config = dict(
    d_expert=256,
    router_score='sigmoid',
    normalize_top_k=True,
    routed_scale=2.0,
    balance_bias=False,
    beta2=0.99,
    max_seq_len=1024,
)
Below are experts of layer 7 (counted from 0) of a mixture-of-experts language model. Rows are named router (the router's row for the expert) and show model dimensions 64-127. Each number is 128 + 24 x the weight over its row's rms, rounded and kept within 0 to 255. Numbers have three digits each.
Before each expert's rows: "gets" lists some tokens that make up at least twice as much of what it gets as of all text; "mostly gets" lists some tokens that are sent to it at least half of the time. This comes from a sample of Wikipedia text that the model never trained on. Tokens count by the router's weight.

# expert 13
gets: "\n", " public", " ex", " Sub", " pro", " sub"
mostly gets: "\n", " public", " political", " dis", " private", " ex"
router:113124150114110113103147124138131131158097105093202124130092177130155118160175153137132145142120101129112141124140167119136138108136147131123126155151094106098065171125132134129111138147089129

# expert 21
gets: "–", " ", "-", " | ", "| ", "/"
mostly gets: "| ", "–", "-", ": ", "/", "- "
router:131142138136164126151089098165131127135106144095110133091091126096099170165122088115143069138097122127147148086116105148171129139124163134120134106146160073115128110130151100077129164124109143

# expert 23
gets: " | ", "| ", " (", ", ", "; ", " in "
mostly gets: "| ", ", ", " in ", "; ", ": ", "- "
router:137147112123133146152097110141136158121069128097132130110120136095114112136143157128054093124108150153122140107123131140107142108176161134149148074139151083107166116172154127118068131128147118

# expert 2
gets: "\n\n", "==", "===", " ==", "====", " ==="
mostly gets: "\n\n", "====", "==See also==", " ==", " ===", "°W"
router:110132148153158153130084141138160099133103106129121116102096152123117132128127118113145106152167113121131197136135123058115152128115142179123137127117150132115108174098169126195117132105144151

# expert 11
gets: "2", "1", "ic", "ent", "c", "ot"
mostly gets: " political", " public", " dis", " social", " trans", " rec"
router:111113093157133140120159128126168099134113112109173102129116092126124147141202163107144102174132153157116084123123174123158160151125159128126135166110082142112093144135138146095117131106073120

# expert 12
gets: "1", "2", "3", "0", "4", "5"
mostly gets: "In ", "1", " In ", "2", "On ", " very"
router:108123126148111129135086140119152106104102103098122145130162098115213148090093168107157151145137150110124114136119117126129134102126138160123139144134115161113145139156131160121116156120148123

# expert 7
gets: " | ", "0", "′", "°", ") | ", "10"
mostly gets: "°", "′", "″N ", "°N ", "- Coordinates: ", " north"
router:166121096123108159162083139128163129136165126168121055109083119114146140151114134127154102129136142156113187087137137140093136146143143127131099149119109137116126101095125116047099156134122149

# expert 18
gets: ",", " |", " and", ":", " of", "|"
mostly gets: " and", " |", "|", ", and", " of", " or"
router:135158135129149129124138141131097104158079149121109116109106134083096110070125142150148089158153163124126176145096152133139136127125084107133113128139123135119093134130131179106132159128071166

# expert 20
gets: " The", " of the", "The", " by", ", the", " in the"
mostly gets: "The", " The", " by the", "),", ", the", "a,"
router:137151127151122127128146170141090127086116142161092131123154149070125124119135141133114100162111150136120190152159161110137124123123097172150129121127090143112162117119117140136107151106136151

# expert 14
gets: "\n", "6", "0", "3", "014", "4"
mostly gets: " also", "005", "997", "995", "996", "985"
router:140134104165092152141096114116112171113162117151094119138124163116125150124112175094113148141112141130154184084122142100189120108147106117105071085109085105130150146100150149125085123127109160

# expert 28
gets: ".", " |", "\n", ").", " |  |", "\n\n"
mostly gets: ").", "\".", "ing.", "ed.", "es.", "ers."
router:116119173181105126110150147137152146192112118118082141130096147109110128138099147152106095131153157076187142094125158112157125135123111154150104109078142127102102096135147129094074127133156169

# expert 30
gets: ".", ")", " |", " =", " |  |", "=="
mostly gets: ").", "\".", "ing.", "ers.", "es.", "==See also=="
router:162136104125101157122154117126104094155159128183093167098081152066122114109157091168129080132105141111173127089120114082142145130147119126164113108120104144120152145109144167108110166148117156